{
  "n_layer": 14,
  "d_model": 320,
  "n_experts": 32,
  "experts_per_token": 2,
  "d_expert": 96,
  "d_shared_expert": 0,
  "activation": "swiglu",
  "moe_layers": [1, 2, 3, 4, 5, 6, 7, 8, 9, 10, 11, 12, 13],
  "router_score": "sigmoid",
  "normalize_top_k": true,
  "routed_scale": 1.41,
  "balance_loss": 0.00428,
  "balance_bias": false,
  "router_cosine_scale": 10.0,
  "init_std_router": 0.00877,
  "lr_router": 0.000661,
  "vocab_size": 18069,
  "norm": "rmsnorm",
  "norm_eps": 1e-05,
  "tie_embeddings": false,
  "optimizer": "muon",
  "lr": 0.0125,
  "beta1": 0.9,
  "batch_tokens": [65536, 131072, 262144],
  "seq_len": 1024,
  "train_tokens": 458300000,
  "steps": 3629,
  "dataset": "wikipedia_en"
}
Below are experts of layer 2 (counted from 0) of a mixture-of-experts language model. Rows are named router (the router's row for the expert) and show model dimensions 256-319. Each number is 500 + 50 x the weight over its row's rms, rounded and kept within 0 to 999. Numbers have three digits each.
After each expert's rows: "raises" lists some tokens whose logits its average output raises strongly, later layers aside. This comes from a sample of Wikipedia text that the model never trained on.

# expert 4
router:466516498548502548547501430427533457514527518411506536524480470565503480404461545557511445564426507561581473510467554582593414522612507524486503553589572537464449432462517585475535530420497541
raises: "- ", "| ", "= "

# expert 8
router:440463539523456519568537500449464482461504527436456478453485590524534496542566466524507474581486577540442514505480574515560527477408512576587473498472583422449450529497583506505485465494614498
raises: "and ", "(", "— ", "| "

# expert 22
router:466413516426477511522485521446529465494448463488554523536492521522479478410443528534506471477479528473587530524510551523529454507449510557487473540503637554444453555526539568478376476436510524
raises: "in", "an", "am"

# expert 13
router:494419506495487559601523392558438443475504538513495565483552488507537428479505525614516465560467570562581450561483520477485468455472484493550487516477538492415459465448536514467435467487470446
raises: "and ", "(", "in ", "with ", "to "

# expert 15
router:413503529480504559548523431533478484501406548507492405446620505488607411469451529578441464605503496451482537511519591457569571433480483551494451439462543463426505474480532547492476483529450493
raises: "and ", "(", "the ", "in "

# expert 27
router:465474516573494530485498427532456574537426531496488520420562555510583511513492535536496549566541544480547493507532645408518517460450513545561513396489466491456463483497543441546429468476503449
raises: "0 ", "th ", "5 ", "0", "7 ", "6 "

# expert 19
router:446485489504428598537499402558426422527445512515537496491545490472564470440464541551526508584511507514485539484503574526569563457463482485495434394439534466413487504453504480496451430495522476
raises: "\"", "to ", "in ", "of ", "with ", "and "

# expert 6
router:479513532575485636515499445534459441468510615515505520550558475486513454374489489576527539547398621506491492585586541599520529521481465534529490478475503492393456527522496553536363414484555496
raises: "and ", "of ", "in ", "(", "for ", "at "

# expert 10
router:492457519512403620526506517525562498606605674476458547536493509509491502417453520522544447489503566482516509599480504494538524539542453541516394496484472524536437460370484558438497494401549476
raises: "and ", "(", "in ", "or ", "of ", "with "

# expert 26
router:491498530589494552455504447584450422529439541551541498493591492464588452498480594534520480590492532516543422475544633466518573498515549469534464424514504481391483489477573569550481472486561495
raises: "of ", "and ", "(", "in "

# expert 9
router:449498557479395477540482515440574525583417513494577521519536519522506403386513504557499466579457542485561506557514498581540455500461632566457376512514499474445452488513510603455543556449500472
raises: "|", "| ", "in ", "; ", "of ", "- "

# expert 2
router:451481589483439523490529510556413488501511588511518533515572453515604431481508538552554504562502508530524462554549565458553557431482552464527462467432529477455469455468541566551435483522576485
raises: "and ", "(", "of ", "or ", "in ", "to "

# expert 5
router:462475439567497512446468410508502435526459556483552483518515550445549476517520501553606509565519538473509459472497580531550570446496557488515493433428521473404441427470559560513436476412518429
raises: ", ", "-", ". ", "th ", "–", ": "

# expert 12
router:460500449494505500505575394578475525561471504524510455465541521543569463495538526562488392510532495483560502509529503532547436492466527445567488393383460467394425516450562527539508446525479376
raises: "\n\n", "\n", "The ", "\n ", "This "

# expert 18
router:476466518539484604525554505499451490511400578496470395588531591511504523527488520532552494566541515524509527533484560539556565474479459556465478444443479599388474466525529536502422499497504403
raises: "and ", "202", "as ", "– ", "(", "to "

# expert 21
router:414438541491434607525563485517486513560385644443483478462503509535546445482466560513594430635428502511509513584591483522596469511493506528477446476456425515429543516480527577507484427537501456
raises: "by ", "(", "1"